From a checkpoint of a small mixture-of-experts model trained on Wikipedia.
Training: a variant of Adam for the experts, 535M tokens, 8159 steps.
Below are experts of layer 3 (counted from 0) of a mixture-of-experts language model. Rows are named router (the router's row for the expert), gate (a neuron's input weights, with its number), up (a neuron's input weights, with its number) and show model dimensions 64-127. Each number is 128 + 24 x the weight over its row's rms, rounded and kept within 0 to 255.
Before each expert's rows: "comes after" lists some tokens at least twice as common just before its tokens as in all text; "mostly gets" lists some tokens that are sent to it at least half of the time. This comes from a sample of Wikipedia text that the model never trained on. Tokens count by the router's weight.

# expert 54
comes after: " 4", " 18", "0", " 5", "8", "9"
mostly gets: "4", "9", "7", "3", "5", "60"
router [115 140 155 125 129 110 119 118 115 121 105 133 144 134  98 124 153 133 130 114  93 134  78 119 164 139 157 107 131 135 135 138  90 123 117 148  85 145  86 114 150 123 118 115  98 106 115 161 137 159 126 113 114 112 124 129 146 128 126 109 111 105 132 154]
gate0 [112  94  91 113 101 114 159  88  87 133 120 132 137  95 137 150  80 109 147 102 128 135 132 108 150 144 118  98 158 155 132 119 105 135 177 152  89 117 144 122 162 167 157 139 140 121  92 139 126 103  85 125 153 111 105 142 142  75 118 102 153 106 129 115]
up0 [147 115 130 147 127 144 148  80 138 133  91  95 120  82 130 150 146 138 134 119 130 140 128 122 147 165 104 144 125 148 140 145  78 163 135 121 148 147 106 132 146 126  95 113 113  70 113 139 106 147 103 134 137 118 145  89 130 186 158 115 134 142 115 141]
gate1 [158 111 127 117 111 177 119 151  83 101 150 105 128  98 168 145 130  96 118 129 162 111 141 129 134 114  92 125 123  84 150 123 118 115 149  92 127 157 135 117 147 158 139 123 168 119 121 101 126 127 131 156  73 145 115 157 109 148 134 139 136 140 153 125]
up1 [132 133 131 111 159 117 117 100 103 127 140 122 152 130 131 156 133 119 141 155 121 100 142 116  91 143  92 156 113  96 127  87 145 123 163 124 159 149 124 141  91 184 129 126 141 132 161 101 143  87  81 114 108 161 164 101 106 123 103 162 138 117 147  98]
gate2 [155 155 115 126 168 132 136  87 114  95 153 101 119 124 125 171 118  81  77 110  73 138 144 135 102 176 168 147 148 123  78 101 105  90 108 130 142 160 154 150 115 124 156 119 102 112 128 109 170 174 116  93 120 133  88 119 144 123 104 144 107 122 128 113]
up2 [159 150 124 104 156 172 124 130 127  67 120 109  92 110 102 134 139  91  88 129 107 129 145 157 100 190 120 138 120 148 106  97 133 134  92 134 109 116 144  82  87 147 137 142 105  92 146 115 161 167  99 108 141 127 106 117 142 137 100 117 133 127 118 123]
gate3 [169 129 118 138 123 111 124  97 120 111 110  70 152 109 134 153  92 123 166 121 130 125 123 128 120 167 123 133 119 131 141 126 127 151 104 150 131 105 104 173 149 127 136 145 114 129 160 124 115  81 115  94 129 148 170 114 147 129 150 184 119 132 139 133]
up3 [123 103 130 125 150 125 143  92 109 112 107 110 117 132 112 145 139 101 119 132 160 155 148 156 101 114  94  94 171 126 142  96 142 153 144 133  97 119 108  87 122 160 143  95 116 116 128 137 146 107  94 118 153 133 187 134 136 139 127 157 106 112 118 145]
gate4 [127 141 121 122 127 169  98  89  81  80 114 108 127 121 133 175 139 114 135 145 131 114 141 119 142 110 139 148 115 148 128 129 126  95 155 146 116 141 119  98 148 152 130 152 131 138 108 134 150 102 107 159 110 150 136 148 141  96 112 125 131  85 105 121]
up4 [184 151 178 146 118 121 116 102  93  86  98 113 128 128 149 132 141 106 111 102 169  92 119 129 176  78 133 138 133 118 171 134 100 149 151 137 124 119  91  80 142 138  91 128 109 114 121 131 102  97 130 138 102 144 162 117 145 134 158 116 108 157 122 136]

# expert 80
comes after: " B", " J", "B", " b", " A", "J"
mostly gets: "rough", " century", "ones", "attle"
router [102 152 146  95 135 153  98 128 147 143 128 134 119 121 108 105 137 121 143 137 101 146 119 136 109 158 190 126 119 145 115 114  91  89 124 133 125 122 145 113 109 151 153  83 124 145 146 118 156 160 112 119 148 145 105  95 131 141 154 142 123 142 142 119]
gate0 [130 126 134 114 157 165 109 123 148 135 131  83 145 130  93 134 147 144 147 156 138 121 122 107 130 129 120  89 148 120 132 102 139 126 131 134 146 167 148 105 142 141 152 106 133 127 116 129 123 145  98  95 123 137 142 107 132  98 141 143 132 153 130 103]
up0 [ 68  96 140 154 126 146 114 184 141 138 122 153  95 143 156 121 131  83  97 133 106 160 115 127 130 159 147 163 133 130 128 124 105 146 154  88 166 154 135 123 138 122 129 140 139 107 159 135 153 147 127 150 182 117 122 135 116 140 119 107 119 118 145 139]
gate1 [131 148 151 131 136 163 111  93 125 138  65 118 101 107 145 129  87 104 183 116 153 149 112 165 146 135 145 117 143 112 186  94 136 121 107 133 140 123 125 154 108 132 112 158 149 162 154 104 147 145 144 145 106 130 107  89  77 132 142 108 127 163 114 137]
up1 [160 125  78 122 118  97 141 115 117 115 144 105 141 134 187 120 140  90  83 118 105  95 123 100  98  91 104 157 107 125 111 152 135 173 124  88 130 137 145 170 149 152 139 141 150 141 166 131 128 130 116  76 120 130 142 137 171 109 100 167 134 122 152 139]
gate2 [128 110 116 151 140 142  86 123 121  90 120 140 102 148 151  74 139 150 113 161 137 123 131 129 119 115 135 143 159 102 119 145 107 103 136 118 167  79 117 125 141 141 121 137  87 132 141 159 131 155 125 164 102 119 131 159 123  86 126 106 123 161 149 158]
up2 [149 162 162 115 124 146  97 111 158  67 119 140 126 139 124 109 106 159 104 151 116 139  93 132  94 148 149 121 140 137  89 122 142 122 158 113 128 108 102  83 164 114 198 116  99  92 104 143 126 116 158 133 157 166 106 123 124 136 173 120 127 160 148 130]
gate3 [ 88 118 120 111 125 132 121 153 140 160  74 148 109 149  91 115 110 131 175 151  74 137 110 117 121 162 139  88 104 143 141 116  84 132 166 121 142  95 163  92 104 148 155 152 132  81 163 135 139 117 152 152 158 152 121  97 162 131 125 126 188 117 110 123]
up3 [123 118 140 136 141  99 134 133 139 175  95 109 147  91 108 101 152 151 139 146 124 166 112 127 141 128 166 130  69 107 132 104 146  97 151  92 137  89 180 130 111 140 145 117 146 141 160 167 122 144 155 172 165 134 124 102 150  91 128 103 152 121 128  89]
gate4 [116 136 105 126 140 175 131 134 140  89 124 151 146 118 129 142 136  90  91 176 111 115 142 106 164  96 138  90 133 169  78 167 131 150  85  85 140 127 125 130 146 119 156 103 104  79 119 161 116 129 134 162 116 165 149 132  82 135 118 109 143 118 125  70]
up4 [121 154 114 123 125 104 112 177 174 136 120 114 144 143  85 137  87 122 108 141 131 107  77 142 138 128 133 112  76  73  90 162 105 128 153 155 114 164 115 118 123 105 120  86 105 127  96 156 133 138 119 115 135 105 134 103 118 150 158 108 151  76 123  83]

# expert 69
comes after: " |", ";", " /", " 3", "at", " 2"
mostly gets: "uthor", " 0", " −", " 3", " 4", "_"
router [114 116 139  95 141 122 119 137 118 150 125 127 124 110  88 115 148 101 155 110  46 143 111 109 131 167 156 108 163 135 119 120  94 146 100 111  97 133 140 113 116 145 112 121 114 138 134 119 139 152 118  94 115 165 115 116 144 110 129 103 151  90 166  87]
gate0 [115 138 132 105 143 164  75 129  99 113 108 119 147 101 117 143 119 135 137 141 133 114 151 119 124 149 101 136 134 134 120 109 125 119 121 120 148 127 164 109 143 173 134  65 128 109 152 143 126 156  99 118 127 168 116 109 144 179 162 123 166  98 151 106]
up0 [124 106 154 128 116 100  78 147 107 146 138 106 140 157 141 154 112 116 142 134 100 144 141 149 149 148 121 125 135 144 105 133  97 120 134 146 133 129 152 115 133 153 132 102 109 122 126 128 119 144 100 133 146 184 141 122 126 180 141 138 129 134 171 120]
gate1 [ 95 160 109 139 148 124 124 170 135 161 158 114  92 126 134 105 139 137 140 115 125 123 104 123  98  98 168 158 113 126 118 123 129 136 144 127 147 147  92 122 191 103 129 100 160 123 125 149 142 163 118 106 141  96  99 113 136  85 116 131 134  88 121  92]
up1 [121 144 133  94 126 179 144 148 128 120 116 114 103 147 169  96 151 104 137 145 125 164 156 120  99 123 131 122  95  83 120 102  88 121 150 107 125 111 195 120 128 169 144 129 109 137 117 148 140 145 168 167 164 153 151 116 109 185  91 137 149 164 131 180]
gate2 [171 177 143 121  88 127 155 111 140 151  82 179 118 149  92  97 129 128 138 117 141 129 143 134 136 125 161 146 131 114  87 102 171 119 112 159 113 118 132 138 111 102 113 173 112 152 124 129 156 117 137 114 117 151 168 110 168  94 124 145  92  71 101 146]
up2 [145 128 146 139 133 110 142 126 136 113 100 151 172  99 171 116 120 103 130 127 131 122 121 151 131 154 154 148 127  98 139 111 127 143 171 140 117 138 124 158 150 160  99 138 166 115 115 138 124 106 109 111 100 126 157  98 151  97 125 121 150 162 156 150]
gate3 [153 148  89 139 127 137  90 144 182 113 166 138 144 135 108 174 102 132 183 125 123 156 130 122 126 108 140 150 130 121 141 126  97 123 149 153 104  69 104 119 161 108 151 128  75 103 139 155 100 136 153 139 144 118 126 166 151  90 122 137 108 136 155 131]
up3 [132  93 134 118 103 104 114 182 141 110 120 149 120 147 115 130 106 100 104 150 162 155  92 138 143 180 135  89 113 120 122  87 104 137 136 132 113 120 118 128 118 111 152 113 143 161 138 108 140 122 129 150  74 100 123 130 182 135 100 116 152 155 136 135]
gate4 [143  73  95 110 140 121 151 156 152 127  92 149 110 126 134 130 147 121 134 149 132 119 103  93 142 135 139 171 113 136 147 139 125 112 116 108 124 158 159 148 140 169 111  82  82 125 139  91 152 153 129 184 171 118 119  78 115 127  69 159 141 130 118  84]
up4 [149 122 106 127 148 136 114 104  98 106 129 133 104 163 118  83 144 167  84 126 144 128 144 121 139 126 151  95 101 114 127 153 171 155 175 149  98 103  82 131 105 157 136  91 123 131  95 177 152  90 118 108  87 113  89 132  93 164 179 128 125 100 106 136]

# expert 55
comes after: " n", " d", " f", " Y", " O", " o"
mostly gets: "ounced", "press", "aking", "wn", "and", "pen"
router [124 144 113  93 118 140 124 128 111 150 113 104 122 112 123 145 154 155 145 113 104 146 125  91 103 157 170 122 126 139 148 131  98 156 115 129 131 135 159 166  92 132 103 109 141 123 161 148 173 141 131  84 136 140 122  92 102 111 144 111 156 126 146 103]
gate0 [160 123  81 131 131 122 122 135 134 148 116 136 147 100  71 118 160 153 138 110 117 137 132 134 140 108 137 144 165 100 116 156 119 115 156 120 131 127 132 140 120 147 160  98 133 149 141 118 131 134 152 147 154 117 118 120  95 108 149 104  91 167 157  84]
up0 [108 152 108 135 128 152 158 159 115 152 111 140 131 116 105 135 147 131 139  86 136 124 125 126 123 111 126 143 133 127 125 170 119 164 130 116 172 131 163 145  92 123 145 144 107 148 198 143 136 146 104 148 153 124 107 159 154 119 157  56 124 125 123 103]
gate1 [146 148 119 119  96 122 136 137 126 133  90 176 105 102  82 121 116 135 143 136 123 121 100 122 141 140 150  67 147 125 148 125  75 141 154 121 130 125 142 150 115 134 129 139 101 165 164 131 140 148 123 108 145 121 155 161 140 145 125 101 139 136  81 126]
up1 [104  56 117 137 161 147 144 157 136 172 146 125 134 108 102 115 156 137 134 157 132  61 177 105 111 142 127 134 155  88 137 133 169  72  82 119 130 110 134 113 141 123 116 126 166 126 144 101 105  94 108 146 159 106 117  89 153 139 103 163 107 149 129 148]
gate2 [164 107  85 153 134 111 102 109 139 178 101 177 147 112 100 145 133 131 120 115 139 153 152 107 126  94 167 125  98  78 164 137 140 125 107 105 167 141 161 129 112 112 155 134 143 171 107 155 118 107 134 145 119 122 101 138  97 134 117 139 118 158 131 121]
up2 [135  93 129 125 128 159 158  94 113 103 143 134 114 137 119 127  92 132 143 140 142 159 120 119 118 126 105 156 162 154 131 158 156 100 110 169  81 129 131 109 128 136  90 115 129 150  89 145 141  98 128 148  93 120 144 142 147 123 144 154 101 141 115  85]
gate3 [149 143 127 127 133 116 139 103 124 195 133 120 150 136 106 143  91 120 101 150 119 103  90  98 156 136 148 142 104 122  76 136  97 136 119 103 139 125 102 148 128 131 163 120  92 117 132 135 127 134 137 127 110 117 123 170 103 105 101 120 184 141 180 149]
up3 [126 168 152 119  91 165 117 114 139 110  92  94  84 120 127 144 143 153 118 136 145 127  96 144 126 126  99 116 149 129 131 136 133 169 109 108 140 167 137 116  82 101 108  78 117 143 103 122 128 130 161  88 101 120 127 123 148 114 131 116 120 148 109 154]
gate4 [103 143  81 141 110 103 138 137 120 153 141 125 124 132  93 143 123 158 112 108 108  96  92 124 121 151 121 144 138 166 135 113 102 133 131 135 180 121  94 198  87 119 115 156 119 122 115 105 122  96 132  82  96 134 120 135 171 113 117 126 119 138 108 145]
up4 [129 120 160 134 151  93 112 113 119 138 185 162 124 133 108 131 136 114 144 138 128 120 162 128 116 148 158 123 110 130 122 134  72 130 156 113  91  54 143  75 170 128 118 147 131 139 139 136 126 119 109 179 112 131 105 149 142 167 141 112 156  99 106 103]

# expert 85
comes after: "ap", "p", "ic", "ov", "if", "op"
mostly gets: " system", "ago", "ility", " them", " ===", "ality"
router [125 111 123  93 109 138 131 111 125 130 101 137 140 137 120 109 157 120 146 170 107 119  99 100 121 148 167 108 118 128 108 127 130 129 113  96 141 133 134 156 127 131 108  96 118 134 151 133 176 106 128 132 135 133 143 103 133 127 115 107 125 135 142 119]
gate0 [114 110 151 136 142  93 127 155 136 137 140 120  96 141 161 140 142 119 134 104  93 116 165 126 135 177 114  97 100 148 124 121 120 122 107  91  80 127 108 172 154 113 125 153 113 153 132 136 148 133 124 105 109 126 136 165 134 140 162 147 115 113  94  88]
up0 [134 107 187 124  97 140 160 170 130 130 127  90 131 129 126 114 152 131 105 142 121 128 133  96 136 100 132 183 111 117 126  94 157 101 113  64  94 116  93 107 136  98  87 106 111 138 150 171 113 115 158 171 149 125 111 137 114 118 127 161 108 141 151 128]
gate1 [145 107 131 104 142 110 116 157 119 132 118  97 110 156 100 137 159 123 123 109 115 107 113 130 133 163 122 106 106 129 162 128 125 126 133 141 139  86 160 128  93 141 117 156 112 137 165 139 171 147  71 121 101 141  98 123 127  92 113 120 100 122 128 166]
up1 [134 165 161 141 115 119 105 122  94 108 181 122 136  95 118 137 104 140 118 113 125 134 138 189 113  85 149 106 154 160 122 119 124 127 167 103 105 100  77  82 140 131 173 132 109 133 137 150  97 126 143 154 137  96 144 135 122 137 156 112 124  97 143 148]
gate2 [151 132 180 158 125 107 139  88 111 179 187 114  93 133 168  95 147 134 118 109 125  98  87 143 125 166  77 151  80 166 147 140 138 155 160 138 162 106  97 100 150  94 126 138 114 172 154 151 126 157 109 123 146 171 144 110 115 159 136 141 137 101 117 133]
up2 [101 118 110 125 140 130  93 131 117 132 127 141 132 141  92 124 159  72 154 163 143 171 150 142 125 109 128 124 144 136 148 148  91 164 135 123  98 122 132 127 107 178 135 117 124 154  89 129 130 134 146 173 103 113 162 115  97  95  85 101 122 132 141 162]
gate3 [136 163 120 127 114 108 161 128 137  97 164 143 165 128 107 130 131 138 124 142  74 114 144  96 151  86 139 128 154 160 110 110 165 139 145 140 164 161 113 128 125  87 108 122 101 100 113 101 142 135 175 111 114 157 154 170 128 135 142 162 149 102 130 101]
up3 [120 135 155 129 155 123 137 156 134 111 114 139  92  99 122 118 134 111 167  86 125 157 113 132 128 140  99 149 121 128 111 155 107 100 131  94 132 116 136 104 158 128 179 166 153 126 160 107 116 122 147  95 123 109 125 134 127 146 137 132 111 142 118 153]
gate4 [138 123 133  99 116  90 155 156  98 115  96 129 140 105 103 115 118 124 145 129 152 137 120 131  90 142 110 164 119 161 130  91  99 115 121 104 127 108 140 138 109  68 164  93 133 160 130 101 134 115 138 134 132 132 152 171 156 139 100 113 105 115 126  96]
up4 [130 158 135 136  84  53 156 132  92 145 116 145 153  65 122 128 125 206 104 156 134 115 141 166 110 110 125 146 109 127 122 109 101 153 128 110  70 144 155 154  76 131 138  77 172 123 151 122 156 120 106 127 146 169 151 136 119 110 109 126 112 132 123 117]

# expert 67
comes after: " m", " c", " M", " h", " p", " ="
mostly gets: " small", " house", "unicip", "arge", "use", " mod"
router [149 144 141  72  94 146 116 146 103 157 116 124 147 113  94 111 153 109 117 121  92 146 128 109 135 151 160 132 125 132 121 136 130 107  88 114 108 119 122 139  99 127  95 110 116 115 136 122 183 168 127 124 102 151 145  73 120 130 118  90 141 101 136 126]
gate0 [163 169 143 122 172 139 167 144 174 118 140 119 101 105  90 164 157 110 121 112 124  96 116 184 106 114 126 126 136 133 161 124 140 108 129 135 133 165 163 122 147  97 161 128 122  99 115 171 132 136 119 156 130 133 123 146 163 141 147  98 152 125  95 101]
up0 [134 174 176 129 130 160  99 189 116 148 137 122 123 110 134 152 126 104 130 162 105 108 120  98 147 134 175 161 138 106 135  98 109 145 142 154 155 151 142 113  95  87 136  97  99 119 144 110 120 142 131 127 112 176 129 117 135 123 158 125 175 130  78 187]
gate1 [145 135 126 129 100 151 121 134 149 158  92 128 136 131 144 161 113  99 101 175 121  68 117 154 137 182 147 144 160  72  92 154 130 104 108  85 163  80 131 178 130  96  85 124 110 162 131 128 132 127 125 147 121 130 109 139 150 139 136 118 124  87 103  88]
up1 [167 147 134 169 123 148 100 132 110 179 145 105 132 157 118 140  70 121 118 146 164 128 132  86 154 152 148 139 146 144 112 107 136  90 112 136  99  71 135 122 129  99  66 148 123 128 130 138 109 140 115 147 106 113 124  99 143  78 137 131 101 122  98 135]
gate2 [121 110 181 156 142 134 156 141 116 121 145 135 152 115 148 107 152 142 143 101 136  91 111 103 139 110 139 137 131  73  79 126 169 113 128 123 111 108 153 140 134  70  84 118 177 131 110  75 120  94 144 140 134 142 174 132 145 125  74 149 143  96 146  87]
up2 [122 163 137 168 112 129  84  79 110 176 109 120 124 115 177 146 106 123 131 124 116 118 112 162 132 124 160 107 131  81 161 148 149  94 129 132 135 122 132 176 143  88 159 143 146 175 127  81 134 143 151 114 104 137 132 146 128 120 107 170 101  97 126 115]
gate3 [118  93 121 113 122 100 130  85 132 111 143 110 106 158 118 148  73 155 110 102 147 141 137 151 129 173 150 116  70 129 122 132 123  87 147  97 147 128 138 119 111 111 127 119 130 123 113 160 121 150 153 137 141 118 149 128 135 109 123 152 125 114 143 145]
up3 [ 84 126  93 141 123 121  97 106 110 148 110 152 138 106  80 116 144 155 142 135 150 152 165  83 140 138 143 110 134  86 115 120 106 140 140 122 183 150 133 149 185  98 127 113 129 114 127 140 137 100 188 137 140 116 153 172 121 135 105 155 143 179 115  96]
gate4 [149 149 167 126  99 112 120 152 150 118 157 115 144 137  77 132 111 107 120 168 122  95 124 138  91 124 138 112 139 129 109 104 113 121  92 126 132 119 143 128 104  80 117 120  84 150 150 146 124 123 114 134 121 108 135 113 120 135 117 133 150 112 109 166]
up4 [138 159 168 133 111 134 129 159  82 193 117 140 105  83 143  92 147 104 162 139 150 134 140 156 128 128 133 112 125 135 105 104 128  96 122 101 133 107 162 134 147 137 145 104 131  92 112 110 114 134 133  88 141 109  97 121 101 173 144  81 136 137 143 137]

# expert 2
comes after: "\n", " 1", " 2", " 0", " 3", " 6"
mostly gets: "–", "+", " Un", "_", "-", "^"
router [127 131 131  95 139 142 108 112 153 164 181 136 141 121  63 139 151 106 148 115  70 112  96 110 161 142 142 119 151 101 121 133  87 138 121 127  87 134  94 101 138 147 132  92 154 124 139 151 162 139 109  86 135 107 136 113 128 107 137 142 150 125 168 142]
gate0 [119  85 105 152 115 124 120 125 108 155 123 141 122 137 129  78 125  94 108  99  86 137 110 155 106 101 175 129 126 140 113 112 140 162 114 151 101 163 156 141 114 129 114 153 167  95 146 158 126 124 161  96 103 122 149 134 148  98 127 163  96 130 155 164]
up0 [146 154 149 144 136 104 153 117  87 128 148 153 124 130 121 109 165  73 138 106 142 115 120 159 122  97 130 100 108  91 142  97 128 160 166 149 149 144 130 125 105 128 179 123 148 122 151 137 125 111 107  97 109 134 127 134 136  88 111 132 123 146 156 147]
gate1 [135 123 167 102 145 160 164 156 121 144 127 155 105 104 113 154 139 128 112  93 102 132 109 133 105 127 146 148 135 129  82 180 121 128 137  97 152 131  85 109 100 132 154 143 115 133 130 103 166 161 137 112 169 153 119  96 171 116 146 115 130  73 117 122]
up1 [125 156 144 121 118 193 175 132 101 144 112 116 122 119 101 127 114 146  59 129 126 123 129  97 152 122 121 137 118 136 107 163 135  83 114  85 160 164 130 143  92 112 134 128 112 157 112 139 136 170  95 117 197 130 134 115 154 149 127 142 116 158  79 147]
gate2 [ 80 122 130 112 125 130  92  87 150 100 152  93 144 159 126 166 120 118 150 121 105 118 154  91 143 198 131 125 164 132 115 127 110 126  86 171 106 140  94 117 117  62 144 122 114 114 103 112  88  97 104 128 148 116 137 124 113 137 146 115 145  96 178 137]
up2 [ 79 114 149 164 105 132 134 138 129 110 136 132  83 123 129 103 148 160 122 135 113 177 173 183 151 141 155 125 127 134 162 107 116  90 120 112 152  97 173 123 140 155 102 155 151 122 137 151 130 140 140 145 167 103  71  94 139 169 137 117 126 160 114 132]
gate3 [133 113 150 105 128 159 130 136 121 127 156 128 128 110 133 125 130 149 121 126 105 153 151 113 137 132 122 134  80 123 138  78  90 126 114 141  87 137  85 134 123 111 147 101 136 114 135  73 165 160 135 103 112 134 159 113  82 127 122 105 182 113 164 142]
up3 [135 138 127 143  75  99 120 128  87 128 119 170 152 185 100 137  95 136  97 114 113  99 117 140 101 124 121 123 170 125 118 138 135 158 128 104 148 152 124 122 138 153 109 155  73 112 115 176 121 122  90 127 129 120 103 125 153 109 126 124  98  91  99 121]
gate4 [ 95 176 164 104 123 146 115 137 144 159 135 150 137  94  99 137 162 151 124 121 111 116  84 129 127 118 141 169 121  82 115 114 138  99 147 165  86 158 128 105  89 140 141  89 143 143 167 144 110 144 132  97 125 159 113  78 123 145 166 103 119 158  83 147]
up4 [136 168 176 114 127 136 108 121 124 132 145 124 142  97 116 142 171 170 160 116 132 133  94 103 122 132 123 176 136  75 123 113 151  90 141 142 101 172 113  99  89 136 139 128 112 135 171 132 136 144 110  96 128 151 120  61  99 125 181 105 131 144 132 150]

# expert 9
comes after: " 4", " 5", " t", " 6", " 7", " 8"
mostly gets: " prot", " bel", " died", " home", "lege", "ival"
router [147 129 103  91 120 118  91 102 104 166 131 148 139 133  85 108 124 109 155 134  81 153 106 112 145 131 162 119 175 129 126 131 116 147 118 122 111 137  96 100 106 126 117 132 109 124 106 105 180 144 130  89 116 149 143 123 134  97 116 135 125 106 151 117]
gate0 [ 79  66  95 143 144 127 125 169 118 144 107 156 152 125 116 107 115  91 140 131  81 144 174 103 134 162 118 123 132 127 108  88 161 163 125 156 172 181 135 111 129 110 147 124 151 100 142  95 142 147 116 163 125 114 162 143  96 160 121 146 128 131 152 114]
up0 [146 104 111 154 136  96 128 179  84  84 109  94 128 138  98 118 122 137 141 159 131 128 137 140 122 139 136 132 133 142  93 125 130 137 102 117 124 135 143 124 142 161 171 123  69 109 110 113 126 129 139 160 144 137  89 120 142 128 110  90 143 137 112 119]
gate1 [136 100 102 114 160 100 127 107 161 100 139 157 117 109 113  85 141  81  96 124 134  77  87  90 130 143  99 105 164 118 181 106 133 133 137  88 140 195 156  54 122 123 144 140 104 160  96 124 146 140  98  91 177 116 127 121 110 109 148 101 124 153 148 126]
up1 [129  69 140 104 157 100 126 122 139  86 125 153 114 138  96 122  85  85 130  98 118 125  90 120 154 169 126 147 186 109 157 121 122  66 109 118 121 138 100  83 144 137 108 114 125 122  92 132 141 112 118  93 129 108 151 122 144 126 160 115 104 142 126 166]
gate2 [154 127 119 124 168 157 137  85 101 120 137 131 138 144  55 134 131 135  99 141  98 139  93 135 142 131 169 120 138 160 142 129 113 176 127 156 161 178 156 149 147 139 159 111 132  88 123  95 126 127 139 138 132 141 141 102 111 106 117 123  91 152 146 127]
up2 [141 132 116 139  92 110 108 150 129 113 112  87 135 140 142  92 123 111 106 114 137 111 149  73  90 117 130 102 115 113 117 163 146 103 129  90 139 145 142 118 116 139 117 108  80 177 148 110 138 138 128 143 122 103 117 113 142 127 151 133 152 141 132 124]
gate3 [133 103 113 111 151 114  95 100 151 148 122 155 122 172 183 114 137 148 129 143 110 101 145 136 133 123 112 146 106  94 150 131 139 117 178 108 174 142 115 163 111 123 118 137 102 160 122 120 143  99  92 189 113 128 157 137 136 130 147 182 125 123 126 123]
up3 [119  72 134 137 138 147  88 109 143  97 151 136 114 124 126 129 134 121 106 126 101 131 102  95 121 105 133 119 137 151 110 134 145 120 188  98 149 195 161  91 110 143 134 121 158 167 134 125 114 116 161 113 107 160 107 139 131 114 114  87 119 133 123 143]
gate4 [101 120  65 115  79 108 119 147 124  76 145 110 103 166 140  97 136 153 125  98  94 116 137 113 112 119  99 136 127 150 188 141 156  83 108 133  53 137 108 184 112 123 124 131 117 133 146 131 157 123 154 100  90 132 145 158 123 133 123 103 125  97  97 137]
up4 [131  93 136 137 154 121 129 164 113 103 157 143 138  95 161 122 123 150 119 110 152 127 143 141 102 111 127 100  97 138 116 119 105 145 110 120  70 107 115 133 165 120 171 115 157 134 148 129 147 136 133 129 149 103 120 182 180 143 176 133 137  94  94 137]

# expert 24
comes after: " C", "C", "N", " G", " 0", "1"
mostly gets: "–", " Cup", "ote"
router [ 93 133 126  66 111 151 109 125 151 162 153 140 184 132  84 110 139  93 128 149  80 158 110  82 120 133 137 151 123 122 126 131 124 138 100 126 133 146 166 153 144 140 130 104 157  97 138 107 173 134 130  96 119 135 159  98 137 111 154 128 105 155 142  71]
gate0 [156 120 161 102 129  70 130 108 119 177 128 114 128 142 136 162  96 107 129 131 110 146 119 135 126 120 139  91 123 140 116 143 128 134 132 146 115 156 111 140 128 120 163  78 118 148 112 111 106 162  88  79 166 141 141 100 132 133 123 174 106  86 137 172]
up0 [121 106 107  98  72 107 147 167 150 100 148 156  89  92 117 123 151 116 145 128 168 137  78 131  84 137  98 143 112 140 147 115 115 128 138 138 177 133 115 146 122  98 132 109 150 163 113 134 167 114 156 114 111 136 116 153 141 136  94 163 167 128 112 153]
gate1 [106 134  92 134  77 117 115 149 135 159 139 130  71 106 169 137 121 130 160 147 117 126 139 133 107  94 114 128 112 163 168 141 136 138 152 115  94 182 162 164  89 129 122  82 108 104 107 124 129 140 171 149 130 132 123 111 141 129 120 129 121 142  82 124]
up1 [147 165 115 138  78  86 133 118 120 181 158 170 131 127 108  91 121 122 134 143 108 105 150 146 173 131 125 148 136 118 163 107 146 149 110 154 128 105  94 140 145 156 143 154 155 140 111 115 100 153 172 129 132 136  87 168  98 143 116 122  86 151 130 118]
gate2 [150 154 150 139 135 161 110 150 125  95 134  92 107 120 161 132 144 127 115 140 146 113 110 103 141 102 121 118 131 176 147 142 129 155 114 144 134 104 134 114 162  88 142 107 155 128 116  95 141 146 159 156 159 103 159 101 115 119 148 117 105 127 129 153]
up2 [109 145 114 126 124 118 170 137 129 120 139 122 144 127 153 105  98 128 103 139 132 108 114 117  98 130 145 147  97 144 112 126 161 106 113 130 147 143 107 113 138 170 107  89 151 128 131 147 120 146 119 120 135 120 130 129 126 111 137 138 125 146 101 149]
gate3 [125 110 105 149 120 124  92 121 129  84 135 163 156 115  89 148 147  97 136 139  92 110 132 115 138 145 110  94 105 126 126 128 172 143 105 137 173 119  80 178 109 129  82 104 120 149 123 104 137 113 159 141 133 190 115 113 118 142 126 111 109 163  84  90]
up3 [130 118 138 107 154 170 160 143 136 138 128 136 141 119 137 129 133 141 138  93 134 126 126 183 136 110 136 183 186 115 120 122 137 112 166 140 125 158  81 127 135 104 131 129 172 103 118 142 132  97 131 132 100 141 120 114 146 133 128 109 105 108 144 126]
gate4 [123 127 138 157 175 126 117 134 125 114  91 164 128 125 143  83 137 108 129 154 163 126 159 161 120 118 143 156 128 146 136 125  85 126 149  77 127 160 171 127 117 110  90 142 117  92 138 141 139 131 122 141 104 108 126  88 136 134 137  98 101 151  96 101]
up4 [ 92 147 122 132  87 103 165 142 108 121 111 138 143 197 115 113 134 130 123 139 138 152 143 131 136 127 104 122 106 141 134 140 135 115 155 129 100 102 122  97 124 135 116 156 122 106 106 150  99  99 154 143 182 100  95 161 153 117  75 106 107 125 141 146]